config.toml
d_model = 256
d_shared_expert = 0
router_score = "softmax"
normalize_top_k = false
routed_scale = 4.0
lr_router = 0.00122
vocab_size = 11692
lr = 0.00583
beta2 = 0.98
train_tokens = 719700000
Below are experts of layer 8 (counted from 0) of a mixture-of-experts language model. Rows are named gate (a neuron's input weights, with its number), up (a neuron's input weights, with its number) and show model dimensions 0-255. Each number is 200 + 20 x the weight over its row's rms, rounded and kept within 0 to 999.
Before each expert's rows: "comes after" lists some tokens at least twice as common just before its tokens as in all text. This comes from a sample of Wikipedia text that the model never trained on. Tokens count by the router's weight.

# expert 5
comes after: "\n", " |\n", ")\n", ")", ".\n", "\n\n"
gate0,240,149,219,186,192,207,213,201,207,181,194,157,196,194,214,188,186,172,177,173,213,230,204,224,193,199,200,217,201,220,204,172,164,223,189,215,162,170,184,172,181,190,185,227,199,214,209,225,165,199,206,175,183,213,186,204,197,166,193,199,177,212,234,173,200,154,190,224,205,201,219,162,215,159,222,241,212,186,175,199,209,175,205,216,186,213,194,229,196,242,204,198,162,199,145,187,188,212,205,180,177,172,219,194,177,164,201,205,192,214,200,202,204,211,223,184,216,154,188,211,180,185,186,205,225,203,200,232,169,170,221,169,190,214,192,216,173,202,197,247,203,221,191,173,240,232,230,224,203,190,184,194,190,220,195,200,177,184,206,218,189,204,207,184,174,238,176,181,217,196,200,190,206,194,183,185,198,235,220,172,215,187,214,180,180,235,230,202,225,189,195,197,170,176,204,206,199,164,203,202,198,199,190,198,221,222,181,198,224,180,209,218,213,239,205,197,225,211,151,222,208,219,230,237,217,200,216,177,186,196,212,200,194,211,206,206,238,217,189,207,190,207,205,227,187,181,184,190,185,206,196,181,219,196,210,183
up0,222,184,262,206,198,182,214,201,191,231,236,188,179,165,232,172,195,192,234,218,205,188,219,211,204,210,189,217,216,206,204,201,207,195,182,183,170,197,174,174,172,222,176,212,188,157,171,184,196,219,215,204,229,174,166,189,170,229,211,194,173,202,184,213,199,197,230,190,187,210,211,213,208,203,178,184,218,211,226,206,214,201,209,245,181,194,201,196,168,241,210,207,182,208,206,223,169,204,220,172,156,199,186,187,159,188,257,193,221,203,180,226,188,227,208,221,170,157,171,215,201,240,157,196,201,206,218,214,212,194,206,183,172,208,203,211,200,181,191,191,205,189,230,178,184,202,212,207,180,220,197,199,185,192,211,190,209,202,190,194,159,251,205,205,196,177,165,182,190,209,205,223,250,212,192,228,158,206,164,198,199,172,234,209,206,206,201,192,194,206,181,210,208,196,191,194,197,196,208,213,201,207,200,210,192,196,200,194,189,199,203,184,188,215,221,185,196,202,162,215,194,169,212,188,221,233,227,172,214,220,208,192,195,243,171,221,218,165,187,215,198,204,201,190,172,227,201,172,221,204,158,187,210,210,213,152

# expert 9
comes after: "0", "5", "3", "4", "6", "7"
gate0,212,181,173,195,157,191,210,180,181,181,201,190,212,219,178,215,217,230,210,210,215,220,190,215,181,188,199,189,216,218,187,177,153,188,208,243,218,216,189,210,165,207,175,190,194,177,195,192,239,238,210,200,199,205,222,206,183,190,197,187,190,167,231,151,182,180,206,213,206,212,190,231,191,213,191,213,222,187,218,154,218,201,215,177,176,197,197,159,178,236,229,195,159,199,159,235,216,188,232,208,201,188,187,212,202,174,188,191,220,176,187,211,207,230,191,213,186,205,226,184,206,174,182,217,213,191,181,193,246,197,171,205,153,173,201,210,199,207,196,168,203,173,180,214,164,222,194,199,205,221,238,215,224,211,212,216,162,197,169,218,229,184,215,183,194,184,168,179,192,232,204,208,217,169,195,207,220,207,210,209,202,229,151,261,183,215,201,221,218,191,188,204,216,222,216,188,171,194,187,198,193,167,200,196,174,224,183,206,202,196,190,191,177,194,207,210,176,209,175,183,204,218,214,196,226,212,210,206,209,187,209,224,224,233,185,203,218,218,204,215,204,191,208,163,204,220,220,216,196,198,230,185,195,139,206,202
up0,187,195,219,183,171,226,203,205,239,196,200,236,203,174,187,187,211,212,186,212,195,214,186,195,238,216,174,210,212,206,211,177,227,183,187,232,198,196,212,179,166,203,194,188,167,194,193,212,231,183,198,167,207,218,215,211,211,222,171,195,202,209,243,204,190,212,217,194,210,179,189,199,201,214,195,199,202,216,220,209,232,165,186,201,213,223,172,181,245,210,245,169,214,232,159,191,205,210,199,211,204,234,208,227,165,210,186,220,237,197,179,166,255,217,192,200,254,194,191,205,190,154,173,238,228,228,222,196,190,233,176,201,199,136,217,226,202,181,158,183,230,214,174,212,196,187,184,206,191,244,208,179,200,208,202,195,183,192,197,186,227,222,173,193,192,199,226,180,159,173,213,194,206,177,172,222,182,178,205,206,193,200,202,204,205,178,212,188,214,203,193,168,203,197,194,166,181,219,235,237,217,202,200,180,172,175,180,218,214,190,203,193,191,206,209,220,200,200,224,221,215,217,230,153,192,196,203,214,204,210,216,210,214,197,181,188,204,204,175,196,177,184,205,229,226,201,205,193,171,171,202,218,185,213,190,203

# expert 14
comes after: " of", " in", " to", " for", " at", " with"
gate0,178,192,153,194,188,183,216,191,205,197,200,184,181,179,214,210,237,210,192,221,170,179,221,152,163,200,204,207,177,201,195,232,206,181,211,191,197,235,203,200,197,196,211,211,194,205,177,189,199,216,207,165,155,210,182,188,189,167,199,193,183,222,196,184,180,211,187,236,223,208,211,199,188,189,195,211,183,205,195,189,211,164,229,175,196,174,235,208,188,193,229,192,191,162,184,199,178,205,185,187,208,192,197,204,200,223,207,180,176,200,223,225,220,212,202,226,221,227,207,219,209,217,181,181,190,184,208,196,229,190,192,174,175,183,223,236,155,182,208,217,154,167,213,225,210,200,170,183,196,178,167,210,224,235,175,230,185,204,185,211,213,233,231,171,188,213,198,181,193,201,171,243,220,180,224,187,168,184,207,198,189,207,172,182,230,233,186,198,228,175,189,226,203,171,207,193,216,202,151,179,204,198,190,247,183,227,248,209,222,191,199,167,217,178,219,193,213,225,181,187,208,187,209,185,194,175,229,217,174,167,166,176,205,214,212,204,193,181,196,187,211,189,183,207,161,187,203,206,180,196,163,183,173,216,219,195
up0,218,213,250,174,192,217,198,192,187,213,199,215,218,219,171,198,196,186,195,153,210,212,195,197,201,203,204,232,208,199,196,181,209,207,227,221,232,188,203,239,207,164,168,196,179,191,182,237,180,181,176,217,215,202,188,217,232,184,201,213,200,177,196,170,203,189,208,186,181,219,200,206,168,213,189,181,211,188,231,176,215,206,200,213,202,213,182,201,205,204,184,196,192,236,223,172,180,170,219,217,194,199,217,232,167,225,237,198,193,207,200,195,197,193,209,189,184,165,226,182,178,197,198,217,182,226,203,192,175,227,215,222,235,211,211,170,206,231,201,190,200,221,185,177,193,180,232,234,191,242,208,203,152,187,199,179,240,192,226,175,167,169,201,218,204,177,208,201,213,195,237,181,192,228,198,203,217,189,209,224,218,199,226,243,167,189,206,234,168,201,200,193,165,212,191,214,183,213,232,178,205,197,190,187,186,165,229,162,177,181,221,199,179,214,217,203,172,171,201,193,248,177,184,216,216,201,197,204,212,203,220,216,216,190,212,180,242,241,223,227,187,210,226,197,226,189,196,238,195,185,196,199,240,183,166,192

# expert 2
comes after: " the", " of", " and", " a", " by", " for"
gate0,188,217,223,197,213,213,208,189,214,202,216,205,233,177,192,152,200,195,178,200,205,233,193,165,183,192,186,179,220,208,215,189,232,196,179,202,231,206,207,198,196,180,185,202,185,220,207,228,181,219,206,194,180,166,199,181,191,165,193,187,189,214,205,195,197,197,178,193,218,197,196,216,183,216,218,189,191,165,189,209,179,178,188,233,187,214,170,188,168,191,217,234,212,193,188,179,207,203,231,221,178,205,222,211,215,194,208,208,225,188,190,232,201,197,207,242,203,220,217,190,202,203,236,202,179,209,225,224,179,216,191,209,177,211,235,177,182,174,208,173,204,184,183,198,219,169,215,160,185,199,188,207,199,200,196,173,221,171,225,158,154,177,225,188,224,211,221,189,194,213,152,197,204,216,220,184,215,207,166,232,185,229,203,204,197,189,170,223,173,155,194,191,224,216,169,202,169,195,193,231,190,219,173,212,187,192,227,191,204,185,195,179,254,186,207,215,156,182,190,133,211,204,202,227,211,176,169,187,211,195,195,196,189,175,202,174,208,163,157,161,237,186,193,198,209,221,197,220,216,183,208,190,189,212,237,225
up0,200,191,168,207,204,195,199,205,219,184,206,198,221,202,181,246,224,201,197,221,176,178,193,221,178,181,225,224,190,198,193,184,178,224,217,216,179,232,182,213,179,211,223,205,177,210,165,192,194,182,182,222,200,225,221,191,214,250,186,207,215,204,234,199,202,201,200,194,172,186,184,167,222,201,187,235,184,221,211,204,210,212,188,188,189,171,176,207,267,193,212,211,187,205,151,207,202,197,198,172,194,201,212,200,211,183,188,182,168,182,170,198,176,190,188,175,193,225,173,218,199,195,191,216,211,187,178,206,220,232,194,186,243,200,208,175,204,228,210,176,240,192,233,188,214,220,217,205,187,172,216,204,194,201,200,218,203,224,202,229,214,187,177,224,216,213,149,215,187,194,222,200,199,158,198,219,189,196,241,196,207,195,207,201,199,214,244,191,201,226,149,234,191,178,220,195,223,218,172,175,214,175,205,169,206,199,168,222,166,221,202,213,175,207,205,196,218,195,215,263,189,186,183,225,207,218,222,176,207,195,185,223,208,254,193,207,221,215,224,227,194,201,177,190,161,168,224,181,204,223,208,185,212,191,210,218

# expert 11
comes after: " ", "1", "2", "9", " (", "–"
gate0,224,191,190,186,191,198,198,179,212,218,228,223,224,210,208,194,185,206,213,175,195,194,233,198,221,193,229,184,213,198,214,172,210,185,244,194,161,209,195,145,166,164,193,186,200,213,202,195,191,187,192,180,176,218,197,162,233,217,203,169,189,173,196,186,220,184,214,194,203,185,218,194,200,211,193,242,205,160,165,209,206,198,200,184,225,221,216,229,219,185,224,233,197,208,198,209,205,194,233,185,210,208,179,180,202,220,213,216,205,222,181,224,183,192,188,200,207,218,209,187,204,182,200,187,199,163,220,199,200,186,179,213,203,169,185,204,156,235,189,221,208,182,222,238,240,174,191,205,216,191,217,231,201,204,184,175,186,158,236,185,185,200,210,222,238,202,187,188,182,207,223,205,207,213,190,206,200,169,233,175,233,194,240,186,183,167,244,198,212,197,205,197,183,175,240,164,204,218,199,208,185,205,205,190,203,215,218,193,193,171,181,242,174,213,230,197,214,192,212,180,219,181,211,245,202,243,206,174,192,192,188,220,183,185,206,217,200,207,193,242,240,180,165,179,182,188,176,174,178,175,187,189,165,171,193,209
up0,185,190,222,173,215,206,179,222,173,203,187,198,203,234,192,190,187,223,196,175,199,205,145,193,186,207,230,218,189,169,201,176,174,215,168,187,207,178,181,204,209,204,209,214,245,215,182,196,212,201,187,206,218,213,210,238,160,188,217,201,224,184,204,213,204,235,160,195,181,171,184,192,182,199,209,205,196,208,194,186,201,191,176,192,172,220,192,179,204,212,162,201,242,243,238,168,165,186,199,224,205,204,186,185,197,225,205,240,188,190,181,200,218,200,185,184,179,167,166,223,192,204,216,184,227,189,176,213,203,213,181,220,197,212,200,186,214,189,178,205,214,240,164,163,218,241,211,204,192,201,194,191,237,209,208,243,210,185,196,188,233,172,230,176,208,170,213,200,212,216,174,199,199,215,218,239,168,208,166,197,163,198,186,219,231,250,176,213,189,183,217,214,192,172,141,226,229,194,215,185,195,201,195,188,191,206,204,243,187,183,189,216,209,183,156,202,175,183,207,238,214,212,196,207,193,228,216,195,206,195,204,195,175,208,197,201,192,186,181,197,193,208,208,178,210,215,200,199,242,199,220,200,205,231,180,187

# expert 10
comes after: " |", "|", ";", ":", " /", "′"
gate0,160,180,220,208,197,232,207,185,218,174,166,177,208,215,212,199,200,224,176,223,183,195,206,219,206,167,183,242,191,198,202,209,185,200,211,151,229,251,226,219,202,202,181,165,199,235,174,206,214,192,191,216,205,197,224,185,227,209,191,193,136,198,167,177,211,188,195,209,184,206,196,226,162,195,192,229,179,174,201,224,205,201,192,203,233,169,186,227,200,213,192,199,225,187,166,216,213,212,198,211,209,183,239,217,242,209,159,172,193,197,167,217,206,204,141,195,223,210,209,193,199,213,209,232,168,183,217,217,213,225,230,205,205,213,206,209,202,228,206,194,215,157,206,209,196,201,185,208,203,228,178,184,201,245,227,235,196,220,201,239,215,203,191,235,207,202,211,209,203,211,214,230,214,193,210,246,212,238,181,175,211,231,191,193,202,190,171,163,187,194,181,217,230,222,202,191,205,196,224,195,186,186,216,212,209,204,240,173,189,187,206,187,202,195,185,213,222,189,202,182,187,192,179,177,201,213,210,208,212,185,182,200,168,213,213,223,191,187,145,184,204,198,193,172,206,211,197,213,193,190,188,166,205,179,186,176
up0,212,228,207,211,197,183,211,212,225,187,226,220,193,188,193,230,251,163,191,218,188,178,217,244,176,217,168,229,208,196,205,212,198,218,208,215,188,205,195,179,185,172,234,200,188,149,183,177,232,227,198,201,209,187,179,198,218,192,184,194,178,206,205,188,189,225,173,191,210,189,209,204,192,166,177,203,223,214,218,191,198,197,183,184,194,206,193,203,174,181,200,183,153,198,226,204,208,216,195,206,201,210,206,179,212,204,195,184,212,213,209,214,193,245,209,204,238,186,202,226,139,207,194,203,224,211,200,209,187,233,192,168,205,217,196,194,186,207,181,204,193,187,207,232,195,217,170,205,175,225,184,171,228,253,229,222,184,227,185,206,212,183,192,233,206,151,179,225,191,192,164,186,210,224,181,201,187,187,212,159,224,217,192,230,210,205,188,179,167,159,227,251,191,213,194,207,223,162,209,193,202,196,219,164,189,177,216,199,224,179,180,249,167,171,208,197,208,200,193,189,173,215,182,162,211,215,199,173,207,222,196,185,204,191,214,228,213,208,199,196,203,232,171,208,218,210,211,189,212,245,196,188,203,172,193,185

# expert 6
comes after: "-", "|", "\n\n", " •", "%", " Total"
gate0,170,218,241,195,209,179,187,168,186,171,192,203,212,181,172,209,187,216,207,226,212,183,182,224,225,230,205,199,195,200,192,198,205,221,186,198,216,209,198,232,237,205,188,183,203,194,195,195,236,183,235,197,225,201,225,200,212,185,229,217,238,195,197,230,221,178,194,163,181,191,164,206,169,220,185,184,188,192,199,217,184,198,199,246,194,207,160,205,238,174,182,222,183,180,192,199,188,178,196,195,200,198,235,202,246,182,191,182,204,209,227,197,191,224,187,208,195,216,194,175,173,190,187,197,198,211,205,172,192,197,156,236,152,207,225,174,209,174,242,183,202,204,148,178,216,179,197,181,219,201,167,242,179,205,209,227,212,206,176,207,210,187,190,170,177,185,199,207,193,192,213,206,197,231,163,219,184,196,208,237,194,200,193,220,165,222,198,182,186,203,214,179,190,192,223,237,205,227,213,182,209,207,213,182,183,178,205,177,178,182,215,183,240,226,177,205,173,208,229,206,211,186,227,200,195,196,186,198,178,203,200,212,206,177,233,171,197,205,201,207,252,194,227,219,200,207,221,177,193,186,204,212,146,201,179,246
up0,214,214,197,205,165,215,191,232,200,245,214,206,181,167,228,201,186,210,196,193,188,220,183,176,174,207,210,210,182,229,188,209,192,189,212,204,188,198,215,182,158,180,158,200,166,214,208,242,178,226,204,200,186,188,183,220,231,198,188,205,191,210,198,200,186,186,207,217,234,213,230,184,257,194,225,228,217,219,174,200,213,199,208,196,228,186,205,220,164,239,212,160,178,186,219,192,217,218,203,196,209,184,203,205,172,219,237,206,182,176,190,206,221,172,185,197,182,238,220,234,191,200,221,193,209,170,208,194,226,217,219,193,231,227,195,203,203,196,184,208,205,166,233,182,202,212,214,201,164,195,237,172,223,198,180,189,219,219,212,165,210,219,184,208,226,201,208,186,233,221,187,201,198,195,221,179,206,184,158,192,197,213,230,202,190,178,205,173,198,155,199,255,236,206,168,164,190,184,188,213,217,172,175,220,214,220,177,222,226,233,157,220,191,191,223,178,210,194,178,195,188,216,160,224,182,190,187,216,208,173,224,192,199,210,198,213,204,191,232,208,181,220,185,213,214,202,202,220,209,186,197,206,206,243,195,173

# expert 1
comes after: ",", ".", " was", " it", " that", " and"
gate0,218,174,188,211,189,192,206,208,223,170,192,210,220,226,218,206,199,213,218,245,158,199,207,228,207,182,220,218,178,194,214,184,211,223,168,192,220,193,200,204,196,235,196,195,139,199,207,206,196,170,228,194,197,190,205,221,219,225,180,204,194,198,192,206,201,217,235,201,185,216,216,214,189,186,227,191,206,246,215,183,165,211,216,221,191,188,179,224,167,205,172,216,220,186,183,221,213,207,213,188,178,193,174,241,228,219,219,210,201,215,212,210,220,162,207,197,224,233,184,164,174,197,227,168,186,204,172,189,190,188,192,228,171,202,189,215,193,211,169,195,183,160,236,188,207,195,190,204,197,204,185,197,181,197,207,216,210,193,221,232,182,176,208,194,195,200,207,185,213,206,202,217,181,207,187,205,218,227,195,196,218,173,227,228,187,182,217,173,209,198,158,201,198,188,229,175,220,201,166,233,216,246,220,203,182,212,189,211,214,228,184,181,232,186,188,190,199,191,232,164,206,236,194,195,183,192,166,194,212,173,187,200,236,194,194,218,208,174,175,195,198,167,224,215,178,213,163,209,126,213,179,176,210,156,204,220
up0,185,191,224,178,174,188,185,186,202,218,183,195,218,205,174,199,192,197,158,172,217,201,189,175,178,213,225,224,192,194,183,208,199,209,183,209,208,208,190,176,225,199,221,190,158,214,171,195,241,164,239,202,186,183,198,181,191,199,202,209,187,208,199,170,207,201,211,221,215,182,194,206,158,226,221,168,198,188,219,199,183,190,197,192,216,218,210,197,207,216,183,192,198,220,207,202,216,192,190,194,239,216,169,223,215,190,208,209,198,225,204,257,196,165,194,231,148,192,211,207,201,197,190,159,218,187,186,217,187,214,232,191,189,196,174,195,218,159,213,207,196,183,236,200,204,226,147,187,220,200,243,214,178,235,230,172,182,210,158,185,210,222,209,169,206,201,218,223,199,190,211,185,187,195,206,150,200,147,191,196,161,186,215,226,193,195,201,192,233,196,162,210,207,191,187,206,177,166,219,208,211,200,187,166,195,178,177,230,208,202,197,226,188,182,187,193,217,193,196,199,216,199,170,215,199,197,215,189,208,189,189,190,238,213,216,214,230,174,203,224,219,169,195,242,218,165,221,174,198,154,202,244,197,184,208,222

# expert 4
comes after: " was", " the", " a", " his", " were", " first"
gate0,196,192,214,219,201,199,211,215,185,175,208,190,197,211,241,202,194,166,239,194,187,183,234,205,194,213,199,194,181,176,201,141,218,200,189,228,177,147,222,188,186,208,195,178,205,181,198,199,192,188,221,253,217,196,197,172,166,186,156,223,207,221,216,208,223,187,218,201,187,190,206,196,220,207,203,186,194,200,206,163,243,174,228,190,226,197,139,224,177,197,212,206,203,200,222,238,192,204,208,200,200,218,211,202,205,196,191,206,187,192,198,208,205,186,205,224,200,218,209,240,218,209,200,199,200,204,165,190,211,211,210,260,210,192,172,203,186,218,226,186,150,201,222,214,213,213,216,231,182,183,182,199,161,222,211,215,250,192,190,207,188,177,213,158,211,218,161,198,215,192,195,217,193,195,213,186,213,209,229,188,195,161,189,211,182,175,245,214,218,180,225,214,231,184,186,198,171,199,188,191,193,214,254,208,209,197,180,209,176,190,168,181,214,200,221,215,209,239,166,202,176,168,190,183,184,181,198,227,172,232,191,224,206,224,208,193,184,181,195,231,199,207,201,209,213,189,173,210,215,174,211,219,216,200,211,205
up0,180,211,181,182,214,181,216,197,224,199,182,193,201,201,214,205,241,180,159,166,185,232,195,202,216,194,234,195,184,223,224,171,200,197,199,181,201,193,214,190,215,193,184,230,228,165,206,183,172,181,182,179,236,203,189,176,198,195,212,204,215,208,228,195,205,199,210,192,188,201,172,145,204,198,208,203,204,202,201,227,213,204,162,219,189,178,215,187,176,205,217,220,202,197,167,187,194,154,190,201,211,211,250,199,170,220,186,188,200,215,233,199,176,209,206,213,199,191,229,206,230,196,207,180,204,198,210,224,180,208,175,200,212,210,228,188,224,179,188,201,258,206,203,207,144,203,180,189,204,196,182,194,195,201,207,199,199,200,208,182,201,184,206,201,176,184,189,221,214,178,207,209,227,217,186,230,185,198,232,176,175,200,233,188,219,209,227,175,217,195,233,186,196,206,190,180,216,254,198,203,200,189,175,173,213,227,214,199,181,225,241,227,184,198,188,220,185,207,229,143,229,230,192,169,199,255,183,182,181,220,227,195,219,188,201,214,252,216,218,197,206,219,215,219,211,240,227,208,237,203,236,171,207,192,203,217